config.toml
d_expert = 320
activation = "swiglu"
moe_layers = [2, 4, 6]
router_score = "softmax"
balance_loss = 0.0113
balance_bias = false
lr_router = 0.000521
beta1 = 0.9
train_tokens = 302400000
dataset = "wikipedia_en"
Below are experts of layer 2 (counted from 0) of a mixture-of-experts language model. Rows are named router (the router's row for the expert), gate (a neuron's input weights, with its number), up (a neuron's input weights, with its number), down (a neuron's output weights, with its number) and show model dimensions 128-255. Each number is 128 + 32 x the weight over its row's rms, rounded and kept within 0 to 255. Numbers have three digits each.
After each expert's rows: "mostly gets" lists some tokens that are sent to it at least half of the time. This comes from a sample of Wikipedia text that the model never trained on.

# expert 15
router:146142130146115090114128082161078150068105091074097130170151120124122186045131119175143126092127135114146098150102129105101180169090135136150179068098141167176113148086068120088143169137083147150146150132195118067145129111142186191120110142088068076186166107073186117123142139181072133093094126154127132115108153132131142139135105125125143151111148084106124102061201151094091132141105
gate0:131121101164126177097170105121112063094113089111125125095104128143150142159132128074145117169122125167109145144162137138099144134149122122132129162122132135125186083135107110158071074085157100156134166138115152136124088101127120113090093083125103118116187160117097116143131095105172085118116139199134058139133125124095117158172147100133107173058139135178125103192145133127172153068123
up0:132101099066184146142128156126135204136134165142111191114149092129123142078144182155142172084163110141135073105143131123164123116118085072095154132128115092110107130080104141140187161153121117102091105082114134135147171177101144155113145110155163124056073112208125160167128145158130152143135135123123153103094140126174142086069115143132148127158169094094158161096089125127124102166129
down0:108106203145036155129120141092105125164119153143092043159168148172102156132143114093156102093091163120073099082111172142169114163107110141153137114115129124152166148125132085115139065158078131110126104126194129100134176098129086164144099191192038103125107186106131137126161144101129106155137159110132097084104120156155141127113081170098117153053156108080110090136136169143086106160123
mostly gets: "od", "century", "Tim", "Pav", "Top", "Ath"

# expert 55
router:134191052120171119104152097118176182146149137052101071128171136124052077086091106138118150128160108108141133176115179078124084122089141133149120183116158221143114120156151149102142132135139130112140101103130149141152103057162141168123102157119145122062079154159132131193139160133180189121109143103100124141086107115196149127108105126149110082100116153156129136139114153095082122112095
gate0:167111109111168090131162134155145154105064119088083171131117083099142111132136072114161088117153137126115136109136096150071220141176128115133108091121147147088103068134104140166141136055147165111121144192186052174152175113139128155142169107165204066173182133159121102123157129137134098114109072104118092133108092164126141080148127078086167102160073214206118139146136122134102088179092
up0:127112128128175079115118150182120062021125146133147094125124094103114106130111112138119131097099133139077122147128098143173094070137128127148092141135119155131134142166139083139114047165158150190134107080102179155112134112108122147115147115084187061131175153076129119099130128145155143108094077116124197097120166091122079160138096159181121103101168134085096140120149163172119120242050
down0:105119126117142097144132125099142149099180184147136087144146150150076156119130140086091212154093094164122124107176182075175163104187109108119127119097142153138157111112099106100130109133156119120163113114138123206191150150113106135097118118135116138126182167108117151131142076132075147177132111186103103138144156126166105137158177061096108137139144163085156149123133101122100166139089
mostly gets: "Career ", "International ", "Cent", "Ret", "Offic", "Oc"

# expert 18
router:179162108118104106109121089117067115124191144084126107121115083102159123141187124110116042132152145108152124049132117151077117131130161182101074160194109152155087143137080193141183113079078186141182129152139166107140121151106150133186156140160171098106104179126094181146130109131147169070129139111130141151072079105180133086114137059134100071097104168083123072151159128055177085138121
gate0:121123123200131104132093072117135120082050142079125140089103118144159145059126089146125129116071157136109155107136191118149059167146127146118141159110076110140135138119121179051126111113151149168155094137120112087128137149163144170137127131131127127141131147117134107116152095136138140176117118132114067106137122196146103150147153144172104135105082099127147124121111211126096185207105
up0:133167109114171115157140108121161195154097177121141051161125103084170098136143153119118127114110150153069127104098044172136144078132144134090157139146092107151050137071143119113112117128124040146110136104120118150105125160112099108105136126154100111109106119104150143140140095103146115123128138107106144183150169072172164172093209046163166096084172116134092158114161166135151122092117
down0:101138145156161058105107067107112082155142106104116158098141109063137148084129169110152131090148141116115196134155130137173098130143158146115072112129168157121154169098118105175155129167119099152177105033101182083111153151102188110097131137120136124090084135134139058099144138104176136172105097085064152102127179086123133148093098164172099144052074123163216074109129091138177076172114
mostly gets: "de ", "di ", "la ", "na ", "Le ", "ou "

# expert 78
router:154147141133120134133137113149139157121159116181172155174141168105078143100135127152127083150160167180100140158124137078159102125183069141097188086130103099156114128141109150095110112125167105076090129180119167114192105144157168098122101150160052123125168141172173115097116178207142112153159208146075167164079124226136109125160091133127143141093072075080111148179131111126144143086099
gate3:138193134194111127144123116126136145190139138150100120133143115109136136141120170071165122136098072073138093128141079112149139127175090155174087163195096141102131099140084123100093086167123106094130139049100119123169093175118112142139051114184146140110113086126088116112107142132144127111066135119074072148137128180160113151134188171112115103181130160089220120158183070125128142203114
up3:116075140112166115096139129105141101073113116114136105126117067150082144114153101149059111129192173148175192153095102139037104131122173127141124144127119106170125146115163121149159141119105129149087079161150121151081128133130184141104168116070133120157121147088123179178104134138112184123185083057191191099083089057108140115144064136188173169122137108211103107113119145097112100081138
down3:066103149108125159192076142141141127201107160127148136123121129134170043133113130118123102122123124079121076130087120187161122143067127128094099143110124125119112128130120182154140126149045155160168110122089169089163142163129141068103183161091115125194073129145162119150154050116126134163189128149074093111147112142097143111137120071133158158121149101149150139082153159146130163054143
mostly gets: "Born", "musical ", "Genre", "pm", "ratings", "Starring"

# expert 54
router:175164161113162176031137139137188178097154153134104127127139126126138116122120136189091104120134097096088175153095127084131132158187111106112163132134173105144107121060126086112137137109119144160116123099094108200117118095108091120136075158099105136153089164108186073159097158170151132077097145140167113086102143108132110158156121145106094141138123135171132191154139166098092115130138
gate0:099105105134088051137078139114109133140089123130183149178134141107116177150126120093147164162124149159110115133167142193103132073109134145132124164142072120100129063090140198139134139116129113132093139170135205081138147181148083180134152069134140092151134100100090118104147089143136107118143150148141175107116079122088162138172127068095125135116151108128061095143136057189177125170151
up0:170100141077129137149143100138187168153084138139091140184106111135142144159170099119102122131125129115157131124159145172093168088133113138146130103123124111170125211122088141098098122156124173075155088125122129151093136180110114097116061114135160126130155171092170079126159178127120182099115092126191061134115128172152100096097085114064170162135114080068136121099061165090191114141080
down0:118141145090132079056137115224099095145176167173071155100142140151130147127154121102136129159072115157166088183062111130094176103096133166144153101125177146120155160091090068132158124158100167122101094111147098136169120064186055152089172115103087110167187163105134076090075137082083181165137096147159192110111042153116137125096123112049101150100062149172147156125139124119135115172131
mostly gets: "ov", "uk", "Sri ", "SRB ", "Tak", "ović "

# expert 14
router:147121113109136102113108161113165172075122132147124135142099156138149121120094156196099212127140117123176171132093137089104139110136101143136181097115157133166148168132094091170086182109082076130154162114112129151135133094135118150158096167091116156100142137127169134194163150101101152089099124095129123079123179135189108150074085119134128145170170068170158174141141174100082133113126
gate0:146092113168176130144171129112172181159151146100091152200146123099147127162165135126170103141086167179110112140105081178155132151111099114094095105088050122099186126120125155145139071084136098131182157133113084129060181211076135045144148127168111175163103130112157123070151108141142131085153162120108155141122200110106127125108129112149132147072112159151145154126098087089115118074150
up0:126117048123137111069153133154103071109151168100114144093103149098099172055075141135170217187139082101113115085141133092125098211098140118089091116086108062154088150124171135135144111120121149080122131183058119117081151130148164122096083103122158146141090102131145095141126079095166076120103101152123139156181117094191064138147134116120121097185144114142170163127064101076135098171177
down0:154096171161112119112161119132157101136161095155068119061134093176094092210157104134194169131072131141090103150127140114119119057204141123106150122114086076134164123166137117181152197119124171180114102160084126119099070132114121182106125112109127109051175113139170139113095118166145095121067144110135082112131076189133112150125115067161099185164071131136107190126113086139096116103147
mostly gets: "France ", "Belgium", " ", "Jean", "Turkey", "Chile"

# expert 21
router:099103139143114088152102101149136097090113108126067111090130158097083132110123129157194120139070120131090132134117098119122125139111114107119128201132196134098099109107132167125141144137144129162116063165124134074117091169106149090159110157075128129161071122131106225058145117136141077135117088181147124157138109159122172086165156097121168151065138147068083068147125117142102104111129
gate0:095121122162145074130214129073110123111156168120076144160122128144120080086102112111160127109140144123090156135113216179074125143044109154131138131129137136120139083204180177141162154109109170109099082136105082162090112092186163145119105123181084139157153182127125102132130094108140071173142135077137141150134212139096127080160063152084126093132067152087161161117162165135111200220144
up0:145112163150122091142073187185122114173104177206114141170159148120151155124129126120099173177097092110142108111114113175059104075121047100086102131094095142113160126120111088120097105179162098147168116136146117105154100192110172105173131135079119127135133082119098105103165163127138091148142101145179128088140142139107134122123122143094111078084208046054066127056125114084141111103139
down0:132160130097087103149186178138104191176076150133125110161148112135195131139185156064097176180110128172115082201173151116104136155121143089181143136080154127137154136104067169073169114139104139104123075136139084119096136154150144172163120124154134124115137083145111097161115179108040100131118153144094176111134117157111129143129182093106113051108110086113125140097127180167085097105153
mostly gets: "ally", "ity", "ally ", "sion", "itarian ", "iac"

# expert 22
router:131131110117168109136111139128164185084135159170129139116122191127141092117097131211113149122114116102132168168102124088129136123125092111131166109117147092153170183089095116150103157124109065123137147096138113156149134074135117197126079144084059119085094121118156122190139132133131158104090105085102146123111171155152129156105110102116155113157152113135131173132108197127077122092095
gate0:134169113168123121095147047060091113165136179109113122161173141135096099126151119140095116113137111181143080155176159132110140112116134160083079158154185115240121169186166158181148150162144146155155074107125134132126165126136151121093123126230165099102188112102143142136086124104186154138160131092104136090080113162085172139158136105136114077133098154069117158119144125158159142150219
up0:159144119134119174108092099073137143132121095146077118113179133121135123165134122145085116170116087187103164165134128123137132165079152218164131117152128134157142164143158126145143115127128168106111154099144125147119085130037137114135167155214165069118116138077123104101099146112138146115183105153205108060102158153160140138161122127140095110122102198132110128202097054153093113073184
down0:067146140076130053110129085068138121178137097168130121161177129113149154155096127117082100124102095125152158111068111143158149159088114097188132096150120168133092113086092081121147142121097147115126088145122100105089089136097167146152119176162074119087116066139106188134164113099075135079183214155128126146089176084133144180189163151133181166121143126134100128095091098181130141128152
mostly gets: "Cay", "Governor ", "protect ", "Turkish ", "make ", "becoming "

# expert 37
router:146151116137070158179138168135142183137134072152147135134160102114119156188099162132165124077157097119123141134134069135181145141116146109128068083067076148131059149130131181085174163116182114150093125100122136099174090204067125056119145165142106165173113111160157116078105129156108153124143166132118127123121089148140104090127094123101207129174097122076121181147196124082192136122162
gate0:155125121145130114135151152097162079204065041113162159150102115165115141151087098107146097186120152174134142086158125111154145128132139134151148195142120155109126054134124119178057121118190169122112167105152138143103126079156065103142198117183168145122162104146105139129138083094147086086118103184114150118124111122086124107172163095108092097098136120145143118162113111095167073133165
up0:087056077122125101152165160048168119153133078118127116148126099165124097136111120076141109133095160160122124016196116127122177142161107099190088218136099115073114094150168206116109120145171098150153170148124126095104130123073108116146144117158136116119201132137105104118096140047114136082138106118181179133115123115168130128084158141082125130129132134120135138067112085088126141106125
down0:160122148126220187140071127132130108097121121144127126117079120113136087063172131123075000119110162122116128088150130171127155141090121147161095146167201112125156191156178157112090126159122144131099143119144074119173148173177046099123122173138156082101108138148107140135112120123126071155087099122122142135171081112108147131139115128128089129172179163183129102180114082086170146151104
mostly gets: "century ", "anced ", "tly ", "est ", "ely ", "highest "

# expert 23
router:098102163180129163133128175099136149104098147112094144152129126133134154097125079095084101145197141086179087116086164147151114181138150094149161136127128062056057116156171147041123131106225123123132115172123090100111142120150134085098148151119137108098122145161112082101143117121091118146141105164049094150159108110150145097124150102147150145157089116143159101107160121151086100109097
gate0:194086119069122135105136158131109077152109172116126120115106126162098105098123073136133099158118076124041147120085066140113151135113119172092045116137122092125149082154150131140106095146128135185204100107173110103187169083093213122127040133158091116105142099116151079130169203127113132020099153175144146136110122114153129163164132110110154113157120146131126171104064084119130146109128
up0:139183078149139090082122090125131136136139147092135153150089169112138151155187109130169165126177194112163133140139184184099115073166141112155173102146154106161140145117164146109138163158104174095108108147128194126091156144179126195141183102108152123129150169108109121175122122123180142158172112102101186175162090161126175149114142127142128176062093067118146115101132107126133143220172
down0:111135128158133120146135131188088086162122136118134192127141117147164084119083170095118150119097162130114151145094184143177141128146116138130125187150223146123129046134110120126160188155154137135156097069123191128133135138157104031128175091168103103120110133113135100129141115186130142175142130089123155085125108186095162062174080184140142101113100145154125148093115147127166087109102
mostly gets: "long", "km", "enc", "st", "tr", "est"

# expert 10
router:136127154147147130091162143166131098107095156098193139111142124121083121078111170117096077112128089120157057154165114081116113150178169087126189114127137146125117083085118112102081129091119061124173093098084143107104107149132103109137118165105142158117119147109139203147134133097105142102115089206126134122163091157080137051101143136169133127124132092212164105085176081172080158107120
gate0:125124158172145142150080167105153125130221056135100164157075191103130086140116113133153110095118119114108146076109104211149160130104077186129074121089075101151135127114156098137122139094119102106148124164183191124136127114143156167125142117149170094139119159196090154169100110072037134139124090116153050078120034141118163123172102111069108147149060154131139167132106117088170101134191
up0:142101125116126142139140076144083125169030119062064106144123140163166132108132178118159130171143175143160122114139106113166121123168127078120152184126108111114125133111083118077121135189155089085110169151123106147114130115133115144207129134113112145165139105096083110168088130144172139141096165168074191093160169116129075188088095150135094106086132134122160122116109129111177081144062
down0:115184076124092178107162093134137119132114095113139193118145160158164168095147087136149069074173160123128138191125116096149179139134141127207114136157147096134167111139138102136054098152186088149108194124102120093145099146073138144111151192119106216143150174063074086116140136146129162131119157055119111124159118147116106159116092092091137102098048054131115157106125111115124100161139
mostly gets: "Ad", "Ab", "Luc", "ab", "Bab", "Kar"

# expert 31
router:121117095186100112070138151160096194086117130163141112135165160135164125116078088136114108094079167163146140104142179070118168119169127164163183132150160136082135099102128163134085135108091114111144143130137089130108128145093143155114045148119151103124128142150188115119194083111122126051112093108100154113132157129131115131095073152132211129104138070092113103121136206139102171094152
gate8:119185114204114098129061148081161118077113065048150187113124070168196077107094098117161124119149087124064137081165097120144145133141091111128103182139083100141127085091178063063131094123097125133171129139137123138090095149122085105126107111102074093114140135068102161142072113136157113144132119154119127103152133156157119149125118149129121132105131137068151144102139078121194123114135
up8:121086128148132084158129170086102138117124128097069085111058197154156113123112103150138088132184083129136163080108170093153088091182095180144110153120157112148112134124163128192055145099097108103158210123093157151110131123246065065116146113121095148094177137178070125138130113143151087107128115117130120127128111189146124129150122086141124149082117094094158117094097157090185139188108
down8:098132154134117121158174102166169127105103112130118123092151183136117112099085095107114091145110112131128100090121133143150066162105111196158125109132164159118113166159175172108083172159108164097124093163173162175069193187160080122151121081131153056122140147070116109106131138161205132148046110113141124133176108104150161122110115161144132120064157107176144188123084178149146107097113
mostly gets: "|---|---|---|---|", "|---|---|---|---|---|", "|---|---|---|---|---|---|", "|---|---|---|", "|---|---|", "Angeles"